Below are experts of layer 9 (counted from 0) of a mixture-of-experts language model. Rows are named router (the router's row for the expert), down (a neuron's output weights, with its number) and show model dimensions 0-255. Each number is 50 + 12 x the weight over its row's rms, rounded and kept within 0 to 99.
After each expert's rows: a language model's description of what the expert responds to. This comes from a sample of Wikipedia text that the model never trained on.

# expert 49
router:47 47 67 40 36 54 41 39 58 58 39 54 50 59 49 42 49 48 43 27 57 45 57 58 60 64 60 56 61 41 30 46 66 44 39 58 66 53 58 60 56 51 46 53 57 31 42 66 46 34 64 58 44 53 40 73 53 38 42 33 50 67 67 55 34 45 55 43 39 72 48 43 42 60 49 58 63 52 43 61 37 69 59 43 51 67 49 34 49 44 43 60 51 47 48 43 45 26 42 45 63 27 64 44 45 64 58 24 61 31 38 60 43 48 55 58 55 30 63 32 36 59 70 54 31 51 48 56 48 41 37 26 24 60 36 60 52 46 62 69 79 65 59 37 56 49 57 26 30 68 24 51 39 48 50 59 42 45 61 58 76 31 54 45 47 46 27 68 16 56 49 57 40 50 55 35 59 58 58 43 75 36 44 52 51 40 67 34 54 14 48 45 26 56 62 56 76 75 56 37 50 73 60 46 44 59 58 33 46 53 48 43 45 53 51 71 53 62 46 46 53 18 56 53 75 58 59 55 72 47 54 56 46 52 40 40 51 59 39 46 49 53 49 46 47 42 60 52 42 50 44 71 67 54 63 50
down0:60 52 47 44 48 48 36 40 68 41 39 65 26 54 61 65 52 35 57 69 55 50 69 41 33 59 35 38 60 55 37 53 63 57 55 44 36 43 72 41 60 40 44 73 66 78 56 52 27 42 78 31 58 58 53 34 63 39 44 44 72 51 49 38 49 50 58 69 51 45 37 61 53 49 55 81 22 55 17 37 40 58 34 56 40 44 64 62 42 41 43 53 44 65 58 50 39 61 53 37 40 42 64 58 55 73 55 54 48 45 52 56 36 29 51 19 57 50 54 47 43 45 47 41 43 57 45 48 28 55 56 64 64 60 65 31 31 69 38 64 60 69 63 42 45 38 43 65 44 32 41 39 41 49 51 63 36 60 62 43 26 47 51 58 53 25 67 71 46 61 52 60 55 61 73 56 80 24 54 42 45 58 67 51 56 32 39 62 39 57 49 52 55 48 50 55 67 45 51 54 40 37 47 45 41 45 57 27 59 35 53 33 33 44 53 42 51 55 46 41 60 34 45 36 43 56 47 60 39 44 65 74 41 57 68 55 67 43 54 42 69 54 35 51 56 55 52 53 47 55 48 52 25 64 53 49
First pieces of words inside quoted song titles, track lists and credits, such as "Bad Com", "Can't Get En", You, Love.

# expert 63
router:35 49 49 57 56 28 54 45 43 36 66 61 56 43 36 51 57 69 54 61 50 64 24 71 53 74 41 50 37 43 46 60 51 38 51 49 47 61 31 54 63 61 36 51 60 38 59 47 42 55 48 53 74 33 59 45 53 80 78 65 65 37 54 39 51 57 62 71 43 33 67 64 34 61 55 47 62 50 52 63 54 36 49 22 55 57 50 48 32 35 63 66 66 40 44 54 48 70 41 60 34 62 44 58 56 67 19 20 59 50 72 53 66 64 38 33 56 51 54 51 59 46 69 58 54 35 37 70 53 36 49 42 60 41 51 34 47 62 46 47 59 55 68 52 54 50 59 44 57 35 53 49 33 71 32 66 54 25 53 50 50 54 36 29 58 73 60 57 60 42 39 50 64 44 56 56 38 40 52 60 46 54 62 35 41 42 52 47 40 45 47 51 34 53 35 51 45 67 27 51 41 43 60 33 62 56 45 49 56 57 55 58 65 33 51 14 69 24 59 26 39 64 62 44 40 61 50 39 47 42 31 57 34 50 49 38 48 62 45 45 46 32 57 32 49 62 65 60 67 72 39 57 50 53 39 49
down1:54 38 53 55 46 34 61 33 38 50 50 64 50 31 42 40 62 59 53 47 44 44 61 30 55 60 38 49 46 29 64 36 40 34 65 57 38 48 36 49 56 33 68 38 50 31 45 43 59 50 52 29 49 47 29 50 34 51 40 32 42 40 48 47 64 56 64 44 58 90 64 43 59 63 60 33 47 59 53 45 54 51 43 42 68 68 47 49 52 43 46 40 23 59 69 43 43 43 53 56 35 74 46 71 56 32 36 53 67 67 39 42 35 56 49 41 55 33 71 59 51 47 40 32 51 51 50 47 60 61 47 55 43 40 54 66 57 55 23 52 74 53 44 61 49 50 34 54 60 36 61 40 56 70 61 67 71 39 51 71 63 40 49 47 27 47 49 53 62 62 55 40 49 53 53 43 43 47 79 24 85 46 64 44 58 54 53 48 21 33 39 40 67 39 38 40 43 57 67 56 55 56 44 52 58 71 43 74 16 67 44 51 59 53 50 48 56 34 47 41 44 51 54 41 52 41 87 56 45 55 74 54 56 62 41 42 56 56 41 49 44 56 57 45 49 43 48 56 51 25 53 67 43 68 54 62
Periods after initials and abbreviations, such as George W. Bush or U.S., plus foreign-name word pieces like Kh, ić, and digits in tables.

# expert 61
router:32 45 67 54 55 65 56 55 53 42 42 58 47 48 36 43 37 27 40 40 69 46 69 60 51 33 61 47 59 29 48 53 43 45 50 48 39 26 46 41 42 64 53 52 56 62 55 68 61 57 75 44 50 64 70 36 67 42 46 48 27 19 44 43 60 65 60 38 48 34 19 67 32 69 41 65 63 47 46 45 37 60 51 72 59 67 55 60 64 70 48 38 57 47 57 45 55 52 44 53 78 44 58 69 52 23 46 63 54 58 40 44 77 46 48 60 48 58 41 61 52 53 56 43 55 38 63 35 61 36 55 43 60 51 61 44 39 49 58 42 44 71 42 40 38 45 25 63 25 45 46 45 43 55 37 36 52 66 52 52 30 52 48 56 34 52 46 51 57 21 51 59 62 51 49 39 75 57 49 58 47 51 33 35 51 77 42 69 43 58 57 65 68 54 53 44 50 26 44 43 41 47 54 59 66 42 40 66 45 53 48 52 47 52 49 63 30 36 49 42 45 59 50 41 34 47 46 64 47 41 40 56 32 47 64 38 50 46 32 58 39 66 47 64 63 58 28 43 27 47 91 39 56 43 72 34
down0:63 55 24 36 25 49 36 48 53 66 28 43 55 51 40 59 35 41 45 61 43 46 52 49 54 42 53 61 30 52 54 33 47 78 66 36 57 57 55 67 41 68 66 65 46 46 43 43 62 47 49 52 56 62 36 60 49 48 60 68 62 36 52 70 44 59 36 80 56 58 35 57 46 56 44 40 62 52 57 53 59 46 29 48 59 35 57 38 61 47 41 41 67 23 45 66 59 52 58 55 50 49 43 30 48 22 27 78 40 35 39 30 47 31 34 41 33 33 55 66 31 40 44 48 54 59 35 36 44 40 33 39 38 38 46 52 61 60 58 43 53 73 45 44 61 36 55 68 53 71 55 42 69 57 50 63 58 38 40 41 45 53 45 52 44 68 60 73 37 37 57 61 68 56 39 57 55 29 71 55 46 65 26 57 71 59 57 41 43 58 43 54 27 59 48 54 57 42 39 57 43 47 59 60 56 40 49 58 76 38 51 60 51 59 49 64 61 61 63 51 41 56 70 64 45 39 56 44 76 13 52 48 51 42 38 66 49 75 60 59 34 54 29 42 64 56 56 52 38 45 39 44 44 46 42 49
Prepositions and linking verbs right after a verb or participle, such as aimed at, depending on, in, to, by, became, including.

# expert 57
router:38 51 58 33 57 38 54 49 34 37 46 39 63 61 67 57 62 51 35 56 36 73 45 59 48 63 74 53 56 51 26 44 26 46 52 44 54 53 45 40 49 50 44 66 61 53 42 55 62 48 40 57 68 51 58 58 33 47 31 64 49 65 78 65 50 40 67 37 44 50 29 63 65 51 57 47 54 40 50 64 55 55 52 50 45 68 42 50 56 27 34 65 59 30 51 40 49 42 60 63 45 38 50 61 48 44 39 70 45 67 41 53 46 61 63 40 43 15 31 73 60 40 70 54 55 40 66 56 66 50 66 54 43 56 67 33 37 44 45 56 80 31 43 62 28 59 65 51 55 28 44 50 29 51 31 55 46 48 63 44 72 47 51 46 40 46 71 37 51 68 64 33 43 57 44 53 74 43 62 64 55 53 42 59 29 66 47 61 66 57 45 41 41 62 58 28 38 45 55 39 41 20 45 40 75 46 25 65 54 58 51 59 48 37 37 61 59 41 75 55 63 62 49 46 61 44 46 29 45 41 41 62 50 34 70 48 62 38 45 41 54 54 43 57 39 43 37 35 40 65 38 44 35 54 69 41
down0:59 51 48 53 55 50 42 32 46 47 43 40 70 45 43 44 48 56 37 48 34 47 58 60 48 58 31 46 48 66 45 32 44 69 56 57 42 43 51 45 54 62 50 24 56 39 64 40 46 49 53 34 48 59 40 47 63 44 21 61 44 31 47 63 58 55 58 22 47 52 40 56 72 62 57 76 56 41 40 50 64 52 47 59 52 37 33 50 36 40 33 52 55 31 78 50 40 66 66 59 41 64 47 57 65 41 44 67 37 42 43 39 77 77 51 24 41 45 37 36 28 47 72 69 45 60 49 54 72 51 54 59 46 56 74 44 25 53 44 51 54 63 22 81 60 57 39 51 22 60 49 53 35 55 47 49 59 52 62 61 51 43 62 57 53 58 46 55 62 68 40 23 48 56 42 34 61 65 47 56 59 56 36 36 47 59 55 59 51 61 43 49 57 46 67 29 66 51 37 53 53 38 36 26 55 57 45 66 46 53 68 59 47 51 56 58 61 55 46 61 53 37 65 35 33 45 23 68 22 32 71 73 49 37 43 47 38 61 47 61 53 55 59 38 34 56 45 48 40 37 62 47 46 33 68 63
Commas, and, semicolons and closing quotes after a name or word in a list, such as Garrido, Moreno and Caracas, La Paz.

# expert 6
router:37 18 48 73 66 73 37 50 69 68 44 66 39 45 60 31 54 38 38 25 51 61 79 52 45 38 55 45 48 36 62 41 58 62 47 42 55 47 58 39 63 60 70 64 48 66 58 56 47 45 56 63 38 45 70 28 56 68 57 67 33 61 18 60 61 49 64 43 43 38 34 90 64 67 38 46 39 40 41 50 48 49 46 58 45 40 55 53 49 48 67 41 54 37 37 40 60 63 63 49 26 33 49 68 64 36 38 59 41 48 59 40 63 52 66 58 60 68 43 49 46 49 33 58 62 61 54 53 62 65 44 50 75 46 59 47 41 52 42 57 47 62 58 41 39 37 34 63 50 55 45 52 65 60 41 38 32 65 27 37 23 44 32 51 32 50 29 41 46 49 58 41 45 41 46 37 57 52 37 57 47 54 37 42 44 70 61 65 46 44 55 42 53 39 37 44 41 52 59 53 68 57 44 49 43 51 61 72 53 42 46 48 34 56 60 46 67 61 41 45 55 44 57 46 81 66 40 58 45 25 42 44 33 21 66 58 51 54 43 67 48 65 46 52 61 40 34 59 48 49 56 40 56 62 72 40
down0:32 50 66 42 63 38 33 39 48 64 71 52 61 55 58 39 52 58 61 59 53 36 48 50 45 45 54 44 61 62 64 46 56 80 73 67 59 51 34 70 54 20 48 51 40 29 57 36 36 57 38 79 41 34 61 61 59 31 48 39 39 62 48 63 44 28 33 57 70 47 65 45 53 32 61 46 33 51 40 27 57 24 39 43 57 53 48 38 52 49 42 44 42 49 34 57 29 39 47 42 75 52 65 71 33 48 49 38 69 50 46 35 37 56 56 48 42 38 53 46 39 49 74 57 39 52 63 61 26 71 26 50 42 49 35 60 33 37 44 48 59 43 44 44 57 68 59 50 31 47 44 46 42 58 52 65 39 42 55 68 24 45 30 45 52 39 65 43 43 40 47 55 40 43 52 66 58 65 53 57 59 65 49 38 52 35 60 34 47 43 56 42 37 55 60 60 43 39 40 40 43 63 52 64 66 75 45 44 53 47 47 39 44 50 40 64 24 28 59 49 71 85 53 52 47 50 69 50 67 55 42 77 67 61 72 52 43 51 50 58 64 53 60 56 50 70 35 38 61 41 58 55 55 44 48 49
Auxiliaries and main verbs in narrative (had, has, would, took, began) and prepositions like of, with, to following verbs.

# expert 28
router:46 59 63 45 46 37 17 68 56 51 45 47 48 65 48 44 39 53 49 59 52 50 34 32 39 52 37 53 49 48 48 57 58 67 77 50 46 35 56 34 72 55 35 25 69 54 56 50 36 48 43 52 67 70 64 48 69 54 52 49 56 23 71 59 39 41 61 63 51 56 60 37 34 45 57 45 72 66 59 58 59 56 30 59 44 50 54 27 44 47 71 63 66 34 61 44 57 44 41 44 38 54 54 61 40 71 35 69 43 62 39 54 57 36 39 45 57 34 76 61 48 47 67 63 45 62 48 40 35 46 56 25 34 34 45 72 49 40 31 23 50 48 46 59 56 28 59 47 52 24 66 48 55 68 58 45 54 55 52 57 65 49 43 53 66 70 60 46 52 61 44 49 45 46 50 41 23 32 52 74 46 77 41 24 56 53 27 39 28 40 59 29 51 46 57 48 59 29 49 60 46 52 41 46 38 39 53 55 76 56 70 43 39 48 46 33 61 50 37 48 46 51 40 61 60 52 43 44 50 43 52 61 48 48 55 52 48 84 52 63 31 32 65 52 36 56 65 53 60 41 47 64 45 45 34 52
down1:61 58 53 46 50 59 60 47 53 50 67 36 38 48 67 76 45 39 53 49 31 62 33 43 58 45 48 60 58 43 36 63 51 41 65 50 50 35 52 34 42 35 50 58 27 55 19 35 68 56 41 56 57 50 33 51 37 53 51 61 30 44 66 51 35 45 46 51 72 62 58 47 49 73 43 39 74 42 60 27 47 53 58 46 44 45 41 33 56 73 40 41 44 42 50 37 54 39 49 49 59 72 54 54 72 40 63 48 52 37 45 62 55 65 60 44 51 65 45 48 43 41 50 70 63 54 44 63 40 56 57 63 70 58 49 55 37 67 55 34 34 46 37 47 50 25 65 43 48 43 59 44 47 41 54 65 67 61 48 37 34 50 73 80 59 29 26 57 29 52 57 66 64 63 59 42 64 24 67 36 56 59 24 57 50 60 50 33 50 36 51 59 37 52 48 32 45 51 39 43 56 42 50 36 49 45 48 48 62 44 38 42 45 48 73 48 54 57 56 66 56 54 34 45 32 43 34 60 70 50 68 55 38 34 46 56 39 50 56 36 48 92 35 62 52 74 63 52 37 42 58 27 79 45 54 60
Later pieces of proper names in tables, lists and sports entries, such as Sidd-e-ley, -ford, -wood, -bury, Ha-as.

# expert 3
router:30 37 41 60 72 82 58 58 50 61 39 50 26 46 61 39 43 28 46 14 50 70 72 63 51 36 68 55 52 32 61 66 58 62 66 51 46 60 49 39 43 57 61 51 52 61 65 47 54 71 51 49 41 59 60 62 42 51 47 52 33 36 55 62 51 69 55 32 51 47 35 60 72 63 37 51 50 48 42 52 42 54 77 58 77 53 62 27 50 59 71 34 57 35 31 39 62 71 58 38 39 33 54 69 42 32 61 54 53 37 55 54 64 51 61 65 59 55 37 53 47 34 54 39 55 43 51 73 54 57 54 56 60 39 66 42 51 36 66 68 41 42 52 48 41 45 39 55 42 56 44 42 53 82 44 41 60 57 57 41 34 52 52 50 45 55 35 30 48 30 51 44 45 44 58 24 66 55 60 32 29 46 43 33 66 47 62 60 52 51 68 52 56 29 34 29 37 45 50 65 69 54 44 51 50 57 30 71 43 43 50 44 54 55 55 49 58 56 44 53 66 59 58 47 43 62 46 57 39 44 27 52 17 31 65 52 42 47 38 32 55 66 49 52 53 50 46 48 28 61 51 34 53 38 52 30
down0:24 73 66 54 39 42 40 58 66 36 79 48 60 56 50 53 55 55 44 61 52 49 72 78 47 34 55 34 57 45 43 59 45 46 53 54 50 64 70 49 52 54 49 46 56 48 49 58 59 30 48 43 43 55 47 57 32 39 49 68 15 54 41 64 50 58 57 60 30 39 64 63 41 63 52 43 44 44 68 60 69 28 47 42 56 53 47 50 39 68 50 65 57 49 76 68 44 51 67 58 78 40 53 64 50 52 37 48 61 59 54 30 25 42 48 43 52 64 33 58 50 54 39 57 31 75 73 21 50 65 35 21 46 57 64 27 42 73 45 44 65 62 24 33 38 36 56 48 45 47 52 55 44 58 55 48 48 41 46 46 61 48 33 34 45 57 57 46 49 55 53 59 42 31 45 81 47 51 39 40 40 23 49 60 37 27 44 48 57 62 51 50 54 45 55 33 64 54 40 42 47 59 33 70 52 50 49 38 44 53 57 81 27 56 58 69 64 61 50 57 22 49 45 33 59 38 51 38 47 47 42 76 52 47 48 60 60 56 34 56 44 54 42 46 54 48 48 31 61 47 59 47 58 46 44 37
Prepositions like of, with, from, by, to right after a verb or noun, plus verbs such as has, had, won, received.

# expert 20
router:47 34 40 54 79 30 38 53 47 53 36 41 34 66 42 53 54 48 55 64 48 38 58 59 46 49 59 67 83 62 46 47 49 37 46 70 58 49 30 50 62 38 58 26 41 21 55 53 43 34 54 64 56 62 35 61 59 50 56 42 47 37 72 61 29 35 75 63 48 63 45 42 41 41 43 34 65 70 55 48 57 47 42 69 43 54 63 55 53 45 46 51 63 57 69 38 44 61 49 39 61 41 57 47 45 59 46 52 62 61 41 45 43 54 66 40 57 57 56 39 45 62 61 65 38 48 68 47 56 42 46 56 50 56 49 66 47 48 50 54 33 42 62 55 51 34 61 30 53 42 51 45 43 47 59 35 61 53 47 47 74 34 58 57 56 45 39 63 51 58 34 62 38 70 71 44 31 31 57 65 48 61 57 43 60 31 25 57 32 36 37 36 41 66 65 61 66 27 43 81 50 62 48 53 48 62 53 64 62 49 61 46 34 51 63 55 52 51 30 58 37 61 45 63 52 64 51 28 46 60 65 53 65 53 76 30 34 69 77 53 50 55 56 44 35 37 60 45 46 54 59 70 51 36 18 21
down0:44 56 49 38 41 31 55 43 42 27 25 53 72 59 40 55 58 41 51 55 41 42 45 47 61 40 38 51 61 66 61 31 43 37 50 52 38 44 59 39 59 37 25 27 25 63 31 50 62 56 56 72 57 64 56 43 38 51 52 58 56 60 43 62 55 31 59 42 27 57 49 29 37 57 45 65 42 41 40 29 43 55 37 41 17 27 36 47 43 43 63 45 38 69 42 57 57 54 68 56 44 62 24 59 44 42 54 42 48 69 46 61 47 48 32 61 44 59 53 37 59 46 61 59 41 62 78 66 32 62 46 50 60 54 51 52 24 66 39 51 33 40 75 81 41 75 50 51 42 64 63 62 69 39 57 60 51 65 58 59 45 69 38 38 33 50 46 52 38 49 53 51 58 61 62 48 37 56 33 62 64 63 44 59 42 58 33 53 49 55 46 51 51 49 45 49 54 66 46 49 44 48 51 37 72 50 51 26 56 52 50 56 59 72 42 57 36 68 62 49 54 76 68 38 19 62 45 70 41 64 34 61 65 47 67 57 47 42 57 50 39 60 50 38 41 54 53 27 66 42 54 48 36 50 44 59
Mid-word letter pieces in German, Swedish, French or Latin names and titles, such as -che-, ä, Rousse-au, and acronym starts.

# expert 32
router:56 25 43 50 50 45 51 61 53 43 79 44 67 62 73 52 54 52 56 56 51 34 45 22 42 77 56 60 65 41 47 73 59 62 74 33 55 31 53 69 57 53 61 46 60 35 66 39 52 46 44 52 59 53 31 56 57 62 45 54 60 60 55 46 49 41 15 43 49 49 69 36 49 59 68 60 61 36 54 55 63 61 39 38 70 51 53 35 34 68 50 66 71 51 48 49 68 59 58 43 30 45 29 34 43 69 59 62 41 50 58 55 64 41 37 42 63 45 67 45 47 54 66 63 37 56 41 59 60 55 41 26 30 36 47 62 49 28 37 44 52 39 50 58 49 31 46 48 64 22 64 40 66 64 48 47 38 41 56 50 40 60 53 41 67 58 62 53 53 62 36 27 46 26 50 65 25 39 48 55 45 51 50 37 39 57 43 36 42 39 38 41 40 59 62 55 32 46 49 58 49 65 57 49 72 48 34 55 52 57 71 52 56 53 67 44 58 52 28 38 35 55 15 50 62 43 41 65 46 36 50 47 26 61 53 45 56 73 61 46 52 31 50 59 42 48 65 37 41 37 56 62 50 35 60 45
down0:41 43 44 57 54 17 62 28 54 60 41 61 38 58 35 55 48 65 51 47 57 51 71 61 46 64 68 30 40 37 46 64 43 34 52 41 65 35 39 37 48 60 38 35 39 47 29 53 50 53 29 51 60 67 83 38 63 40 52 53 54 43 43 44 51 75 52 52 31 55 53 43 49 30 38 73 61 53 65 38 53 52 65 57 69 34 61 55 62 47 35 52 53 58 58 47 46 61 80 54 38 62 32 36 45 46 45 44 35 53 67 28 58 52 32 60 45 52 28 66 62 76 54 64 57 47 54 45 48 39 51 60 64 41 57 39 72 56 51 35 66 51 42 51 35 47 54 44 59 56 64 47 38 42 37 65 42 54 44 30 80 48 26 51 45 70 22 50 44 70 54 53 59 44 56 52 46 72 42 46 39 50 22 53 54 55 49 40 59 56 48 60 48 27 66 50 51 61 45 41 54 53 45 44 61 37 57 33 46 61 44 60 59 78 37 43 55 62 53 46 43 58 62 56 36 37 21 33 33 58 43 77 66 48 47 35 43 40 62 48 55 37 34 56 68 62 73 43 61 52 43 46 51 66 58 41
Inner pieces of sports team, club or band names in tables, such as Bul-ld-ogs, Can-ad-iens, Chicago B-ears.

# expert 42
router:74 64 29 37 54 36 49 46 40 70 63 46 53 37 56 41 69 43 55 57 42 69 36 31 55 52 53 46 66 51 68 57 50 30 40 58 58 67 53 32 22 52 51 51 43 33 68 50 56 64 69 33 58 53 59 45 67 62 46 39 52 39 38 41 46 43 41 77 33 39 60 38 50 38 50 49 40 49 46 42 59 48 43 50 48 33 28 62 51 44 48 53 55 78 24 53 52 75 41 52 35 54 34 57 68 62 37 55 68 48 40 43 56 53 23 39 56 48 70 63 42 43 44 49 51 63 31 41 46 63 49 24 69 43 48 61 60 64 35 35 56 44 39 52 58 46 60 45 61 62 34 60 67 52 46 66 42 53 34 49 41 42 39 67 51 47 68 39 48 59 73 56 76 53 36 66 34 62 48 39 46 49 46 52 44 51 45 65 73 66 24 53 48 34 57 56 52 52 50 47 58 66 41 33 35 36 76 32 56 35 41 62 32 57 46 52 64 41 66 55 46 50 59 41 42 39 48 34 52 57 49 64 47 53 40 44 18 46 44 74 44 53 27 35 48 61 49 57 58 55 62 53 38 83 42 56
down0:62 54 63 55 52 33 36 46 55 40 43 34 69 33 58 57 53 59 33 56 63 60 50 53 44 44 49 47 58 55 60 63 69 44 46 39 41 57 66 55 34 57 73 33 45 38 58 49 36 55 47 50 42 45 67 54 48 40 49 35 54 74 64 69 47 60 46 51 78 55 38 56 28 47 51 58 52 28 49 68 42 47 57 44 70 42 64 34 53 66 45 65 55 36 72 54 59 43 61 46 39 59 62 48 76 64 53 55 45 53 36 52 57 60 76 53 44 53 33 54 46 51 49 46 63 42 44 45 47 41 54 51 33 67 63 05 47 63 48 34 35 63 35 47 41 47 73 26 68 24 60 47 33 66 44 50 28 46 72 45 43 39 30 60 59 30 64 42 71 43 53 52 49 65 50 38 54 52 36 40 45 75 52 40 62 47 33 45 38 30 36 49 51 65 53 51 55 48 48 41 40 41 65 56 35 77 43 53 38 69 53 48 39 55 52 37 53 44 51 54 59 38 40 80 58 59 73 43 48 48 46 31 28 41 48 75 59 51 41 60 68 44 45 60 51 54 47 55 28 36 24 36 49 56 32 51
Nouns and word pieces about government, law, schools, economy and elections, e.g. Federal Election Commission, Development, township.

# expert 54
router:58 49 55 60 63 35 29 57 58 39 52 62 39 40 34 64 20 46 49 55 62 31 54 43 60 41 50 40 79 69 62 53 61 73 45 71 59 28 45 35 45 58 60 61 45 61 59 63 50 19 50 66 24 43 59 61 46 59 53 36 55 48 47 76 51 37 74 64 49 78 55 21 54 40 61 54 68 43 49 55 31 47 53 64 65 64 53 57 51 32 77 23 48 60 42 52 50 62 46 48 34 71 60 54 75 46 61 38 44 53 79 69 59 49 46 43 39 25 33 44 67 56 55 50 44 44 49 53 55 48 48 35 58 32 49 75 49 58 40 64 52 36 25 53 36 56 44 48 47 43 46 57 38 52 57 33 43 22 44 33 58 45 58 48 40 52 33 51 68 46 53 62 33 33 53 57 53 41 48 73 57 66 63 45 62 51 45 45 64 52 53 40 39 42 41 58 43 38 58 49 61 47 67 56 57 48 54 59 39 42 50 63 69 42 55 26 44 47 49 47 52 44 51 36 59 50 33 64 59 54 55 48 59 59 55 66 64 63 48 53 53 38 41 47 44 42 62 58 47 44 40 73 31 42 36 22
down0:51 25 62 58 59 61 38 23 41 46 66 61 39 55 50 62 50 40 54 26 21 59 39 54 75 48 51 56 50 67 38 43 49 37 54 37 56 51 32 50 85 60 42 45 50 59 44 41 62 43 65 30 39 53 49 38 59 35 63 33 42 58 54 31 36 51 52 46 40 42 41 52 47 65 52 34 55 58 44 43 46 67 61 62 57 28 40 84 49 61 39 42 40 49 49 41 57 54 52 53 51 34 59 41 51 69 55 51 36 62 50 68 56 57 60 52 31 55 48 41 39 47 37 56 78 71 17 39 65 37 48 32 54 44 40 38 61 68 53 49 49 67 56 48 57 62 43 58 76 65 49 74 51 49 50 46 81 51 39 52 34 42 50 52 47 37 29 70 55 28 47 38 69 51 52 50 54 47 50 51 39 59 35 25 20 50 53 29 44 44 42 56 51 44 31 47 64 53 55 52 45 54 42 78 45 43 49 50 46 60 62 46 37 47 31 66 51 57 59 53 47 51 53 44 44 60 36 62 50 51 78 41 64 36 66 74 40 50 56 58 81 38 62 45 66 57 36 48 53 49 53 36 50 55 56 65
Opening fragments like int, pre, ab, ent, comm of longer words, often in military or legal text, e.g. intelligence, prepared.

# expert 44
router:54 53 29 30 49 50 44 50 54 46 55 69 66 16 76 47 50 60 45 44 62 40 29 49 69 54 47 23 48 60 38 45 35 51 48 46 25 45 59 42 49 65 63 56 44 34 39 32 41 60 59 36 17 46 72 55 35 42 56 47 75 45 52 43 57 52 47 77 58 56 45 33 45 45 39 40 45 37 57 43 48 48 43 60 69 59 58 48 62 39 53 37 49 64 43 54 63 53 27 58 34 77 42 54 48 44 64 61 47 53 45 80 44 46 46 54 37 44 57 45 48 46 60 50 39 46 51 60 63 59 66 48 35 52 52 53 40 45 41 47 58 37 61 34 61 39 51 59 49 25 65 42 25 63 51 47 51 39 42 45 69 44 61 54 43 62 50 47 64 47 52 52 82 68 36 72 46 52 33 58 29 45 57 65 65 39 42 54 67 56 58 55 37 44 60 49 43 44 52 29 46 46 50 51 52 72 51 45 68 36 37 53 79 37 67 63 46 54 65 46 48 59 54 16 62 49 45 22 43 44 38 53 43 59 39 62 53 55 57 51 55 36 45 52 54 77 76 67 62 68 35 65 56 56 31 43
down0:61 50 37 56 30 38 59 53 37 61 52 65 47 43 57 46 38 42 70 56 42 63 53 50 59 31 60 41 38 48 40 41 56 30 41 43 52 52 53 57 50 58 53 39 22 43 56 23 68 55 57 52 45 32 33 59 42 35 65 41 46 54 24 39 66 54 53 68 51 74 27 49 59 61 66 47 66 37 48 39 56 47 23 66 75 62 54 67 61 60 65 51 50 73 51 40 62 40 41 56 46 40 48 68 56 48 32 47 38 54 49 55 53 49 62 38 45 54 70 30 43 54 82 54 34 62 65 60 64 69 60 42 61 47 46 49 67 33 52 51 60 30 60 41 65 37 38 61 46 40 48 37 43 66 29 75 44 50 49 73 41 47 26 59 45 36 36 58 52 40 47 46 59 38 29 53 40 63 32 43 50 59 42 50 50 56 49 50 52 50 50 57 61 47 27 49 62 62 34 52 48 63 54 77 50 45 27 43 45 74 44 58 32 49 45 44 37 35 63 33 60 49 62 48 36 59 49 87 59 51 27 68 56 50 37 72 45 51 48 55 40 34 58 74 35 57 38 65 52 44 50 48 66 57 30 45
Word starts in road, railway and geography text, especially j in junction, plus Railway, route, and river names.

# expert 47
router:58 46 37 54 70 46 60 47 19 64 74 61 47 47 66 23 53 44 57 23 47 54 61 43 51 53 66 51 74 56 30 62 47 19 51 73 37 68 42 53 29 43 39 33 36 23 60 48 46 72 59 40 42 58 62 39 38 46 49 32 43 27 67 39 43 59 61 91 44 61 66 40 60 49 41 47 54 68 45 52 58 48 45 56 43 52 51 55 50 68 62 47 47 61 47 43 29 58 30 55 57 68 20 54 65 35 59 53 45 42 38 50 38 48 30 48 49 49 61 54 68 46 38 46 54 47 49 49 54 54 55 46 65 64 50 62 54 51 41 46 66 50 51 54 59 20 44 34 70 46 32 46 33 66 55 40 50 40 40 47 67 35 54 62 49 41 52 39 65 58 50 50 69 70 71 54 32 55 52 55 32 52 66 52 58 40 32 46 53 72 16 42 47 30 51 48 65 54 39 55 59 38 53 47 34 41 40 49 69 54 56 45 55 40 37 57 63 53 54 31 39 64 51 45 53 61 44 35 51 57 39 64 39 55 64 49 27 49 61 69 55 51 49 47 53 54 57 71 54 58 55 64 46 55 29 51
down0:49 28 50 50 40 68 48 60 28 48 66 50 63 25 33 59 32 39 40 63 54 44 43 67 62 38 52 47 37 53 51 38 52 30 43 37 42 72 46 52 46 38 50 64 51 36 50 47 47 59 48 39 71 40 48 38 61 44 50 59 34 54 54 33 46 80 56 46 37 53 59 36 50 20 52 60 57 43 57 55 47 48 58 41 66 62 52 42 29 44 51 48 08 42 47 56 25 63 48 91 77 50 56 48 43 46 37 54 47 62 63 42 62 52 56 56 68 64 79 48 37 54 54 62 43 59 65 51 65 30 47 56 53 62 71 51 37 57 37 58 44 61 56 40 30 57 42 52 55 54 46 68 24 52 41 38 60 58 47 61 43 47 41 65 37 46 58 48 53 39 55 53 56 35 45 47 51 76 55 67 72 56 46 34 52 38 59 47 59 64 16 34 44 59 57 66 62 43 39 48 42 44 45 50 67 42 63 49 53 44 72 53 49 43 47 47 71 46 53 66 28 49 60 50 58 43 41 40 38 50 52 27 46 63 34 50 56 53 59 76 52 36 52 51 39 66 69 76 47 47 45 54 32 44 28 51
Route numbers, district and school names, and council or assembly terms, often in tables of roads, elections or laws, such as SR 41, Council.